Weights of a small mixture-of-experts language model, trained from scratch on English Wikipedia.
Size: 8 layers, width 160, vocabulary 8919.
Experts: 128 experts in each of 8 layers, 96 GeGLU neurons an expert, 2 picks a token, a sigmoid router, a shared expert of 128 neurons.
Below are experts of layer 4 (counted from 0) of a mixture-of-experts language model. Rows are named gate (a neuron's input weights, with its number), up (a neuron's input weights, with its number) and show model dimensions 80-159. Each number is 500 + 50 x the weight over its row's rms, rounded and kept within 0 to 999. Numbers have three digits each.
Before each expert's rows: "gets" lists some tokens that make up at least twice as much of what it gets as of all text. This comes from a sample of Wikipedia text that the model never trained on. Tokens count by the router's weight.

# expert 126
gets: " one", " first", " this", " second", " each", " another"
gate0:489454476459492486522475485482469565504623499529448538500534540395457422595573454488570502447470507595496447488533606484590562526565563420504481498500336480458534545464464489512499539582472479489470556529468606487487505524618504449439523528
up0:530481500456472462447528523410443453499518473499534604532541523424588397517458443501458441490467487526431529523540548540564581508496510462536468479517423477510527467529560475501530503495497420535493479557583671453492493530510399408487465585
gate1:445542492520470484526544506521561535477505410477462500507481468443474575530508472494542517482587435452602544616523534457498532499502405533453463455480433597492508420543381485502465394550440528556556475443483498481426549504474553434474397565
up1:546438450425527442539563464475544479471584548544541476491450516491515490505456472388498461416549495467526496505553475429606508423505382494506437483438624492513640488419514487544530529518479478415560438478517438523453513451468514537617423532
gate2:486508487569468404456536540547472537518515505440483515449524468561436546490493479541577527480454472458609401473576565551547571516478496489530510436441642435502597596565402542530509552479520561501415473488511585560494488480498590575560501546
up2:560557603422531517551454396357475517449560496450462569508451509502513502431458465472467585451522469477458489549530451508416480464606586498435389458412422466435466514441500499512499511561462509503543545505555479489510556538399468433462450520
gate3:554505380533541549439407434505507485557494479485466528431551480492555440438646441367506656444461463544460464510513492486444530378436641500556523501494470542491477512476541458541500482500531522499538449525512494400485471514495480480544520428
up3:516483513443488513485513512505469514436511471432530478524461486512464465486454550459538528522517528513537504419515476479466496432458537418500584536583490481509389454416526488511467511394471490531445533584534573498512527583498505460505541567
gate4:522590491423484492546564479468527576529515462561475547393478460545544427432528436437542398479364503557430448464473588412472527540519460493502444435381489470526547556477610455525464465506555524552597482527543576540457511534437509448566516496
up4:534455475472563457407412507510480507453442471413496457522462520487417363633495504501421546539466457519497517504512467617590538529514507520506581505464542504510438505529459457464542541549429511436466499530529455375520537533483610442427506574
gate5:501496513484524501527507484570513446448603552554547504512526545510482573480540439391559544414583528503461454470499491510533421544409374536574434511477509514497513466654452449547541531522546529471490591567461485504486573642487445573420524475
up5:560441474520486415478577504512507513588530471544626567535470555512491594465579498385508533465452548559510451496595544436502457466406463546426460483421565449493522530638505511453606525515495516482549518543550474489545585532521436560422464450

# expert 115
gets: "20", "30", "25", "100", "19", "26"
gate0:500498369469455400420512473476553519535546450483602501536479499495485498430501540517549507510413551469460533453497544457444544542635451532487469498514479515460517431545437624434515465486537410507605489504505481481511491523465464442563508422
up0:504509538476463403394468520510538601473365515522477536416413437477519492430496537424500511545560609502519489459490532521539506477489507498493553450506517463420521526554493431521502542503447561524518489541526520539578553537605602525494562477
gate1:490470493449502587423481507435639514501593546526464566548583493560552500436504529522512559473576507476607555485478470453497523497532499509414410496590542557616543428465479497424510509436499487532523551428464528531535464511515475519570524468
up1:551543455474455576448484573467461505503549504505442516591602406424553601529503576457475417533478439478435525475536506456567431540491437444533570554528510534419560548603497441407392496477497468529414496481461522555509492453476592578431484434
gate2:493434515520469497568570457495445497539488470569511467410481453442449582476518565485552409602560581560493497589515523458501531439580558480471495513476496516530392504583486456483459560561435572526512490419546564578446467399521483509511491511
up2:482544521553396545447506486493622523473440527455444543484488582499533479545506423543483567441492436425548503440481477536494466600483436598602537529555434538502543468435475570486481512363523451534516464553449477461565581529465460437432524494
gate3:485550513534460522545422461403470522493469463552465548464529511512452489425531516432476491553551505478495445535551510557578547450590493512409425525497471638477448421504575472554481431488504535456486495529417528505596398513548406491627473468
up3:467490506529516533448531501524508466513503593462634445549416425556482481480414506564400468452520514422541480452565440443517531525467615495501530480551508336502502525553568506607407527420481532489495511450455474446443554546491488433459556500
gate4:439489501483469483492543461488496378549491570553451546503475475511496460525530481429529544508496436499480504483560516471494577412394413418475478535391528495466553492531477451451456541480512538528512543458563595449470452504557506446548488473
up4:469500532489492434486487460480548623455469504520534550479533531511520509528486539462473416444528549403494508500491517473495460583617548533515551426559429442477456537529496494513548455481428460552492468491472435531542488514422552536435504512
gate5:535504485424532508484520527559514465553477560474588517555455555496527566499527474474479573556542488590532471498546538514490456529511447490449523511439500635410461595428488467544535441524504565470531459392437471533480508489564511492557476538
up5:503525383444539531573480470538468539667498450519467500657566627487511518521523496552549507504522528487488477542495528520503497510520488523508545459480514499453451531571542533512499622548424521409519539474538491460508480489602568468494525462

# expert 108
gets: "ic", "ical", "ial", "ular", "ual", "ary"
gate0:492462570426470550483448535537483481543586457471521547574488507559563475473567509459522486506512464448507511463607487461550475531555540555501516547413462531524447419501504530567488431527486478436519572588520640579541554531566482397432496532
up0:479528556566498473545412584519623436504561529486608565567488380595452516450496533374559409520546520468475516477561465465533507502467451471457603532465520410569457402446540524565504448543466534467560496584496541523524488569471516444540496446
gate1:442413518510558458440525558517451537430472504534549541519412369481452444444460485499549459544495553561548373514493498542581570552495480461511613506448540434446442487482548518505509443525575474534506564507520516483484422449466468484480491517
up1:577409473561489411501520522478504558514494513528533495574441408532446396460510408528552525486557473558492427458471536474485555486503512472530639486478554455391494477433565481566513475502511431518464463480556524483510449441472492522440501422
gate2:559561509478523439583468449489521477428482532519419548618504474446490454412476487634527495464483462496503492549489523563518473463473563529470528541518518490527488412557417464477541564663486399487472455474487398471499481573519473554496556418
up2:471473450495500450460540484642492474540460564501519515481511553592584518510519512536497458484502477466558533494400580489420505559467420559568443445476540591536440565500484537609444475494486435638543578458466487450501433506521443564580598454
gate3:372538497446451534550525518487511518519477481539548591546524479505561553602433467514504471424568478581570503465459524581531467556585538471422529536456447462549520411491603588491412396497525454491539441538542549533479465540475429592492453484
up3:423513560426561480502499506456417492552520464535556495427493459405480474464476580527443527540422334506541448509431502524453497559452456583492553462501554539542492511555458536467442558570489493466498522471508620601481516502598443514427506478
gate4:553477466481455428558512567483551585449401535466496573537448474488536462507569453502588506513474441447488482541491477522456512419510513634580520517555452509515580486494574504484568526422426481479581542525455442504516457535505528466545493528
up4:586555467478494518565429525505616593392547552448542574467454477506547446493585398500507472518561423456519518564449470449489522420436545557491555479534510493488493415439587514494526502430546527561571588494496527535471486606482461476602482542
gate5:513536576458497438497515507559477402556500506599542435583516463501554528402506418355515533637582424484593567552453501452482480518504476409470453513480509527506550526465526514551431573499515555595493448407556532511438477585546492469490478446
up5:508428499549455402479523534426461537572495484447407564388514487541413461549532476429488536482491532531456517454462515504614466501524634444484480495517587481465553541438542462469496437528485506502520570416503489474648428489563639500562564461

# expert 117
gets: " of", "f", "25", "26", "28", "20"
gate0:590522560452452479599432434430350484531462496480520443472519464486525559462424481604486496492411415505554484558507572480538505448450518554540496459414509542479459478465390500450526512518464524496638498518549519506553576430433459499499444463
up0:556460581436475470552507495412401501522472452522563553408484535477487534447386447533431557507437390602464479490482530470472533449474481486453546457426505523534545504504407496399549569493444544462540521464563442519456577462469506478461464439
gate1:481478540507396436549509634569515428500459572528495470494537581553451565504524499435461564520458517513561432461568542495530497494562566533472475462477565481472508534495474426485472534451487469520617549489460507480611437442497536561422554413
up1:447435539508466393522523616523522470469462616550527465464549590598512521546502458485442434538417537559512463522413585450520452445544496491513576470522563502540522480512454435517531502574434483466573462514495515462521458475464498532454469379
gate2:560560523527432510565516512425547514550543478527524571416493474500370434553430556572575449603476412603489555577511463590476403412472433508441479434447403448548533532474512527518512583445531557534568463449386455511421462491516586467505577529
up2:533578453548540443568530529504467418467484543435466471494434522620603467435515472499499448470457572455518587531515467507410473461619555598409572533430529586478455491469577501396519512545488522552500368440474504545483460450511547464484535425
gate3:510535576439479439452530417511500542501522508539487434565462514561476436465521529521520452468460520491515448519573520523438484489377513579532466468438385470598544513518447474562625552420560646477538536494458534569535503553485564577536500471
up3:469534555453475449527565560595512540546483527456499473499472636516489522546505455561518466488496509518485504561537529476405416416470451500494462427557521526552520550523441432481593471459648521425539545471511558444550494484577550564508444453
gate4:500411449440437513445408465522492497545522507434490539422557522455520397421577522426494466507520416525538464595600461496530438530586504506523549508508565571506588485487482457370550551478527586505454547538495534577566615429522448437459496515
up4:506537512522574458489435400424528504474444502546512493359516439441468486400391467489452465514498504551489511478570535491463389496551491446548532481469526482486412546424544483517550441465552462451566580519538492569531619478478456426459483499
gate5:550547510512506472555452462514451493438471463526532447483496533465406541570478443469448595577490481510511445519453451633486470553485525546473566464457443478556471513645469541391506526471490465495471514501480438497448534449524427536468472474
up5:479521570488482521457466507455516490473494551439495568508471456615533493424517500491406319418498484471514616451525561422500565463584540493493544486562566526429515493421519448518498509536479517571518484474528534524554499537447542434465449519

# expert 120
gets: "ing", "on", "er", "ling", "y", "ed"
gate0:490517486586494541520468417606526471472531486480558466563430566474464426477443481519586515506460492428436479553478546562452526499492427475475551573459482452559454528481486472442519555398442477502454539480476508511534441530529560576468460492
up0:510542471509500457543455399625486623494505447496446517560433560473507516484429473527547527582506446447513576496476519523496508519546382479457495580470448471505495586497482461452515652447514522408399477498549511527495505569556524548456515449
gate1:545453430517443541470442458576475450562612520471419560497508526476573511442522431586487485558539546500478444528371505465547510510497531432533531499504497524559445507463540436336502434504511455501559595422439440515478482507545473482516525514
up1:602590476534492538428469414453557505600493508433520470462524502452496478610493497423510480444469478477528480540508557441478535431490441498502499455434528532481412573471451558507394479478474423506540415454437524516438485480493493514635532525
gate2:629481549516528466551430463457515481455480566494593540514558533498659537494506472478546547478519421436491568421496531522564551348448504518440518587522450504578508544572520488541584563482484509525535480498465548512411519453613421514502504451
up2:623464473565528472546484516498542517453433477531525592427535508522636520436490419550488582472444431565484480536473543483516548549498579436474490524568522505504490531525603531502499545431472515482547570537446575556533475520453480528575487508
gate3:498530532431556486443496589522435496488522482498542425471501471530421509416544440529526472523522549525512544539447423452586543470489476500433530476466369509464527473423425568435527460461471544535576562497621537514498508461539439447610466479
up3:466485535619516557555545468434556460499418554444526563540480601580431510569490481563576578475510541498504441411494504489490532522499546547599458515537634532400515466556506447579542522489509505482512419608455571546477422514435586483434468398
gate4:485575538507464462577491527425519517576540497447423481520550506510455527464515473516502382612382443563510506461497540373462593551440460447457572471437486546550495564425464451489458487515472532526460537534562474523535465487524488507450520455
up4:560428458455515480433490597523416480524549418502478527457523522562490546564502443476516538516593435491495490554543463519476569596583544426486522534474537551408585462452474499430559497508613504467560584510467450484473477452468444528541544434
gate5:451452538432481574548466519514502536505498524473500413540476528491612498472497528575485533439509553566517656479468511444484523488522408509553515473477390505516469568519500415413509541523600536518441545565481488493444589564482563431462459490
up5:517503490478511500548490566492370462509493499476492552581457520379563617506389529571569472502437619568520400451457472504511491531527586451464491535639492462470487538524556502509532551516546511495456496553523519517521586501480468467507505545

# expert 77
gets: "|", "==", "===", "=", " •", "===="
gate0:475575569525525500530374514459529497491446495471446372568422513469462481526476448459496447503475491492563550417612516541528534398556529507481522520554416445513465508504554542563540510420506518565494448544522519568350459459429513467429506492
up0:597469394458502477472582532467467472528503567485567612471556544579496444517477543493503543503516511491394544612390517509493587570456490441568528487523561586474536437510430405371458496579535449517514591485517473530578519522503547568541497475
gate1:549637484586554455537543574519458437442509496399490576524411493484434540518479489566508427510437417460447429432431505503604578537438520465493482550484535543522540467549503403619443510503522504485619494537440529485541474567553506455538482559
up1:526468500462443593558451456543459498511479522542525439500644417450482448493576481479504433504555554571413489517470598490535516483575440496509539449512466460544521590477575557411514503464517432594455529453510507535421466377474554542487564471
gate2:465505484560545416623375495547421467528534480491459392474454481461486467482519530526509451387507425510448457454487579508447512486471414531410488452544421459562540580517556498535525559522538437504462555423382530512511490577465453513426477432
up2:450511613549558372556378494494426511557522423565487460500436479463419486578429519484485505410489421506480514445418489548440508464461462533477468501479443448622528551515469432462502547471557410534420517444463530472513484581488512532529396488
gate3:548469495607525502468511473500566466414522482381482517480569458555501446468535574505523457607441445503437502432508486497475481433417523457467507444608480531591514495426520483539501483435545481448470396453467484455597388564514461501535488504
up3:484536570504459675485512469551458431518535467458434481460492528532565569484519497515576515465504567474474472534557531495524437518424498425624464459575512498568456494491502457487462519455552486567508522480434494520439481419515416447477541508
gate4:394509601397552520505527457519405467493465501576489457566493521561377533442622415512491493488414547441445409489531408483535483452442515511452514512490453491594465442472455529543477573565497458518496463556429580465508492478542534508438566439
up4:600540382514420485454489538481565532538464520423456593457508484475587512491382562483453514598499520500548553559481572541521506566532558506541460524539521491507493505550445468443494442512526586520489504442521416553473502511478467490525382600
gate5:502466614543634616435489491600402535565435494631444519512512465495531464430558518448469433538527545390555500502477513432593461522461514486597475386443505494531510476492458515516529449528515500512491437512501484445449523474475519560426460517
up5:501482395487407356532509496355576503454546510355543452452442467502481508629441454484567603482512532537452491549511433518481500468516529481417510556575450467460525548496503500532426544449461570509504523447544533472590406552464498402571505416

# expert 100
gets: " \"", " '", " [", ".\n", "\n", ")."
gate0:530487506518573527508488594595536543447450473522603420549453488512475510465517500573500547508459470550528475537495550550546584459528477518584609476520499509545459583506439452536487512523554586470463454499529479472549465503552464522465507511
up0:447466517423510523421532375420482460537565538442477555487485541485498592515424452556523480429653559498570396510447465556398428484402469565416430476476509546473540441487487523451491497481557476564458454521466490561469441512441617533510479436
gate1:386468541467480433483444478443414505523473440509506518353516503466459533554507568534526439500537516522564422509578488528484571573501455419557579464475478526565571497476475472515570491509427521473416469411488533361450501527564479526534483466
up1:564509432559579564530523530482586588494517537593509492628498489514482494438518483544499472573497456530478550512373523578455482555480511520505469529572549407448455476546460584492519448452506401516556540541584522582535521514383404460501538472
gate2:534543461405511528484512491470435470467461429610640459516552608505503492455464553536527510529537529553551522373517530496548503547476493463428467477412565458395554576433506496578540470474514545517508518528520466535419609523384542529484552454
up2:560567464455464455479610507499540461531425447373473526497426450501478517588467550468496461548469476564499440544464503561477445486574529438409414534516409556520547488572487507424540492461423617497527525563469573471489370455499496462522486503
gate3:518469414483494511494484607473519487552521494393516443491492449488496497452508509510492532557572503565537548398508479448434449541489416500441492611503447468506465477467509550517489454403485573491532532445480449526502469613464440519411497518
up3:588573493561432571556525489535465508563506509606461451516476565468517574572560442458517568463478535509535472565539501554562556510421497455566499477454523560464472465466491503445530587548425452562492440465579498465514489403479498481574467528
gate4:420502566450512579516467393488537507444503505557417362504522487539436591469552505531492462464531503521537472401569505540550528602447438466572498536481395573434497455540521464492493386523558500471511550578495583558539475556472440562495554434
up4:416509584528444522517401448466502494448524420602470430549501570565428622496545531525439502502595515516554508486562505501544582607421433465504559520469396523419480462547518489492469468480505514479488552551484585583464502505503481494456491440
gate5:633511601513477522501457470536432490545392550518508465524554513466538418468451499520493496532390485447521495469491580534486414471566520496424471482493471529474423595598497472590430476460493591416506520527493469440514502539491493563536470484
up5:485442536547541512479382480525530507537393562542470482532536540526486476415486519441451561493559438528523457453447452543522435524535524470404416488574554482465465514451457491625625420497557554442490519507532521464528608506491463453567445470

# expert 72
gets: "00", "000", "5", "6", "7", "3"
gate0:449564555508531487506495490539423505525556480436508533593464515483399478555526451459603492589467507471466437534564557444512574455423423486446480430469476533440466484550483606511481474523413424476532522536571501524454527532481417464483560521
up0:529528481482503500437519523474526539449431532541483485455494451536530537465451569509414578496525443479512585477435457537496462564536545533593541551531507424494585534495485456540535560449576571522474443545480500499528438433491503502483384470
gate1:458474521427449372565432400507484480543540531478498412495496512501480507466460544406598603558562512451521468511508515353518543579449391462481515473460564542468547540522486536512484505502456482516512543561412508517478532583482546491538512489
up1:525485472505535533503505514558490528553462477480529613403463422452469519576526464500410482505498512602518567423489493596446435475590499562506426514493515466519470460515619500394459441470527545413565416507468491513509502399635516547468487479
gate2:429550563436418477451489439507536513589495461520551541514500483449516504413517465584506413519524483499454467489542458614488544527570446505457501495392472515489538543577581419545419472507489598426421515508495446443445465565508492487495578382
up2:434550520454402483465458415420578489591512489462478569507444519515503501506560453596540390464520483531511484517569445550522493486545535533517520528442453550483486568541590457566495504504460497415524558533455475497420475654464488490442558417
gate3:519505485509458582482390518476453540477533517479542383540482664466431523495525467441534512512594547497489494559523533456467512415514430481454548481542469496513475428444502479473518493484494539372457586423505554464505408515456542486540527454
up3:464436503610434499640482504599510532498471488427578499514571458530495565456601500456499465603479554516485523561511500480518400490511420493450519463507533482492321420488570396425510453498511559489583507483421439514524504457440430475450481497
gate4:558477550490534459428476439532457523555548476514542514454471552500558464527474484454547463413492443488401542484507516494528496521494508417554475424395433626538604539654544472562409439508536487431499549465506455469508497567591466496482527511
up4:428473467599485445527579539521427506534498472508418495378486553457477612524423409479515420501374438465456440505551512517565541403466433481481466554484488545468550470514466465565437517476465521521475585537449506493519512544537479460465497522
gate5:612467536440484545495594484502456472582556524497522656522465476523491529514513449543486495486482516517550489394461463476488514519518583536453533559360471558471514504518581507500498509498569432495538504669442478480466438527437504480617473522
up5:488463543593553474567560562503502541360435476506461408414491558420474505526507450480438507495436514458473477505503464443528466400496487520512485553622490520534465488451386566479599565484496461578487448487452526485495483486488604578513475530

# expert 78
gets: "n", "ur", "or", "m", "t", "ir"
gate0:633514527482471427491442460433469515531552508515486516545554544524513453502494575472563563496495409411487476557412467575432475534515443458535427441571404425502484561558432600463509537418538555476427526528459589528478538487564447586497543516
up0:500554532579453598495556564397592428607563548482490497488459616493514553470437481579489516637479485506397528598522566427523525549595532526482565535404560492469491527558467472512451514521516451548521454458538432404531464528523545451501434568
gate1:512508509413491424458570555621562470461575416420560565550490450539436594497540512455544569501475461505503453532468570508399471500512540312508452476482495479593563462561519466549536479529506588503502469492379496492496506480457568550445460507
up1:467530465506592558443485574490507474515502519467459515531512531450469470449526474533490390609502574443495516484462502517504465473505556491547495510525508517474381483603518449469537489465557480402414624546560501524593477533468418448479573574
gate2:526573465489464479457476532519434482554557529542560445544478528466425519538500486485510455643520523467629431545458468468439489491488462411486563554513512464395479607538570487425529492541513557507570437488488525557435462567537486507476515430
up2:577591435473508511501470516497507458420451448519484443476560599498504547493469516508523449371508618497513584458540561513429419485473511423534572405563559484461545407479459500510430456489501453497453504564501446513568478462491546418606454544
gate3:493471453576452551493530504483444440635486541545527469585628507460517479518497509454538487452447547505540486497478456488490497638552431414505481535523447599528579463542518454491502477560389480462511649451418470441522562469587486547479497441
up3:539522586415570551452545478502538450521460550507515424605633524456478491570389501511476511542502496573444472522489374510519453545457497505461544488472461466458484521521403439493472531509532494520441522515483546493632465493439529497504473546
gate4:414471521447585516584548536478562554470514391457589462592496566502439563407468376559450457598489556506538450583436572499517517437474497447490544514524472535502481520553510505506589587425449565558473499457462514614521540429462434573405469487
up4:441609567452458521492572521430512491455414471416562508486548532534445559476591411430519508458530518486551566530520560466418564497488567543391459479548541556442519436492538436406527528452516507535614555479489526560491504453581482582424462451
gate5:502367513443466372411507431518502488511553482496580573516536576546482489515511453473512424535466498498524513539422435524429433572512454406512560537496439498517519564484483393531487555507413559568512518408445458431568459474541541541420505555
up5:499545503545459577474490484443544502439571540498417560421487483553486495462534508523562589453478490490455406591514597492563521507578609538494494536450617434609580416472446493505564484569648450461460468550524576477466505438531502556572542452

# expert 37
gets: " c", " g", " h", " f", " t", " l"
gate0:566458491445466406494496410478403511543509465486462523486602482565507411527588535408492455508503522532445446478464474572494570455521458494489511419540549561414451535505585493529469523432441550451486582629476548597535511565462557471516447530
up0:493610539545564495565542440531502440463496492489466484441508512526494550473490577575502405455541467505486508522502408395530497483517446514490429488500460551517491516542532590549470476525485440462578499432427440521437473514522563552375407444
gate1:472640421386484445567480471502568519486488511458576476494495500478528516458472497551496439534596451427473486478471457529379487485559511515555514456447547467484494615610538478587457467586506475505483454499491567524464524582475511471551524464
up1:442561494468505527539467450520567413409498490451627523483556490489597520472492555542492473521564492533500520534568635656375484525564550414475454540509516531501519485518642474507522487499514498482434500442469466463464489440561511497450545500
gate2:548533462489554496489479516507597416510591484453578587567605425488478460505518467451545581504400463501460416467518447575459480475594432513541484543499488598543496460573482517526549483527639526559551501556501455471549488504457414488511508595
up2:412509495480510412452512502462513430487544468443590587565417489522545631455521487526538449487503483522472481604475459465566393514460398549525480491448521486441488437498566549485485603491530549516503554494489439553468588513455406504512543540
gate3:464469541617482475595438500495489409488434506503451470488464403557509562482560536431454494453524485537466508474473455545481574360513512435435524528488473456464523431578510472512570528454523539503552508505467443543466475551507457519413491419
up3:409478491434484576435497412479503388539517550481492415574403532488472458534435469462421566570426506440479472543553494458490504569556463484538550526458548609480565426444494502515430487483462431499510519500538495487468482515453502513486485521
gate4:472462499406445533493422527477493502540446406520539561617510508480530578532469450586552513480485494493440530514523510522524551584551600516464454553468475541471508580561496457487619576518493540506500495476425535430452529536528520535535508579
up4:461550490518473564491519477496458468477527550534492493441410570524553442430509525536423478616483518480534438507409499577567469503472483526504491492486457479478386352448438443643480536551454498507539510591550527542575502462514499491528526427
gate5:492612448419514584506637498427492488563535529508502565521513472496488590433562546483498551506543496415440443506531495564397556527525542467634535465538487482530490502486532491422524560469476560421511562462492485512433424594508493522551414564
up5:481483533507494519544553440533569483543512457543489532534479409462439478491617641503511505604492432460445459532582514559430604482361488498536529509496474481489459487511550536502520503508528456385507441491503494497394535604521415625477533485

# expert 89
gets: ".", "|", ").", "\".", ".\"", "="
gate0:483478463504546430479499556536434466540482486533513463551530513583560523473497592465532467440478493431550495489485447517545534503497546476507488494435457535500417611559403514500507581529458536517603408436520539560527447355401596483515536477
up0:467522450556504528477484558527505519507536464555512389524478473498547475520514485395436469468453487468511526488451368517485535555505518501547453403526407571526502546525448531441501574584581456528493460463462561434535510431524563572454553497
gate1:476424499462472438516466448482476511477519505590427537551461503492572514534522500506508572534532493523446394431553469583443561542602500541435570506489501569612534490580476494528553443580522442460478489434452379497465532455445495508515478521
up1:600490509425499444516490525525440498469495544404468502443509485541428402576415577537554562518440430558603559528478460461479452460544532509483562413486485489544499492524551487500406572551415456433488549414524495547520534553540464451540538459
gate2:446455439470482474530430481363486513402516493555420599550485500496539573540529387516499607447575531486543491571460471522489548509490526499395490461424512472573521452586503509502471496453500479490563492524529496497521610445575531506554482522
up2:437511475485490437510459449506492453418541556473406507597542456559598481512503500477466397528509541469445461532592461445474514545378502458415492482460454464474548512560607514540568579430524463586455534568565512519486449339411472440509456602
gate3:484540531495500514552545536513497488452435546595543551536438515496470450490505544561470401549435445485444503407547600516548546452526500542453533487530532462526470478517486467514508473395531506476590400554454501536444485492498535482542447462
up3:541462518522549528459406450485562499517576530398469472461624439456481540455501453415486507423486520492412458502375473438469473521558507434508572534426484528460519638480430543518534475586471527463427515475534494501529539474552509515473489620
gate4:480593448591562464419505432466538580491481474525512498519498515508473497409575508549500474558555513577483407471538442512491574434491504512548541495557490540518383396493490445540604441485508437537522508557481536554507411537551533479443567597
up4:503432477405435565627484564545413502453493533473521517451496535468532572544473517440575511475432459443499509540473487490589439567515433518515491545471538492477582547517553436539443621496452508524506493456526431501516670496455508530556389422
gate5:545448559548564595482535540469459448539451593488457585546473518468432476563543529561481581547469569548439474461471509475527480492554447522545460500539487510535461585502500470552514484434524555519599417465470533531517435516541573545605476440
up5:490570462521497391554516515489505565550511421544503436499503500495537476392471472423537475476549454379553483502545508502415517528449581464497540452486441505450474449525478536542457433513521445553440588486544520514482538486435425492468553560

# expert 50
gets: "i", "a", "o", "ia", "en", "ina"
gate3:476472594488402527445478542502490480535487530588568525495552506547508505527582397505558500484471550499528515433458436531559447514433427465374617624525432524511375524393481424434489560580515557509437499507514491540479501512502459539534543553
up3:496467439502496516510497450540527485542511548475436600451420512512497453543505564512476518436510494575505488637559537491554482543535473484611376420474524586479517483553563494480627424484484525480502512498542529448496512533484478484518436508
gate4:480527538520533453384492499565408474561492560543491488519398515503586462504550513443449482501458492554560489430569461567506580489467483499502459424412503503564480585442450509424482511424548573488479537605508457447514535528386590502505485475
up4:496475457541534547443555426612485472462447583477454472419499505508524458558451428473589540471481527526524524510530501528541363480532475477487495468462575532427535348544548424492513450474445539465429477519465466537491524522621488461470499499
gate5:515448504437478496526526510521438460470464566474660497503612564556427453472610573438494492485450469544421516489516479611428469516474530511482460492515502516511494536478432487432471522538540468450475448562499490514519502432496582506459480540
up5:525607513524507507451476406514547532523495492532451475477407467410638521438417474516562453540484490472473501514478525445516500451569510501495525448548524549474624442522592584594476452479505475485443506431518519462458546508546390448493568462
gate6:486490523519471532451491455486438512500469482489589423552432463489525579460519505463516518507563470503451526509475511571492442516442525536516519393539510481514441469480466495509483518404552436502511551493576453493415436541477574551453452474
up6:502483429442549577454516489530550464481582512506568563488457479510456504571512404534535505537569462473448500557503552372515545540523406489481499541504503498568527512579414549523504377399498567486509449466461563586371521484526579502568446467
gate7:420530563517509384515500425613530487551522519597524481476449494444440478502498543537471511566527564515577401484535439550524507423474592387586531435474556442472472503514411420472445588417484449471515499516438449525451516393490450502516500516
up7:501462454460500595525525510430512513451557450420425550467538507557593516491465455520547506437403468471451582594480547461476467529528495616362460622462460522531539482472578547542536407597541533492488530467477528490588509591482551501492431485
gate8:531501469521426496581569466583530484460441537561551491563468489604444488372447450404610586489445550461515573608514439485489570530448438521481428523435489556496535453467430460454451541558515551465506483499499388467436565517515491526466568452
up8:570508571469489514530524549466456530626510499465500513521493546547471452568503484428526555467475479531458450513428417483515508521506568501538549580425469486601509465592438555547493508461522465489563466488532478516468491503532414489480527549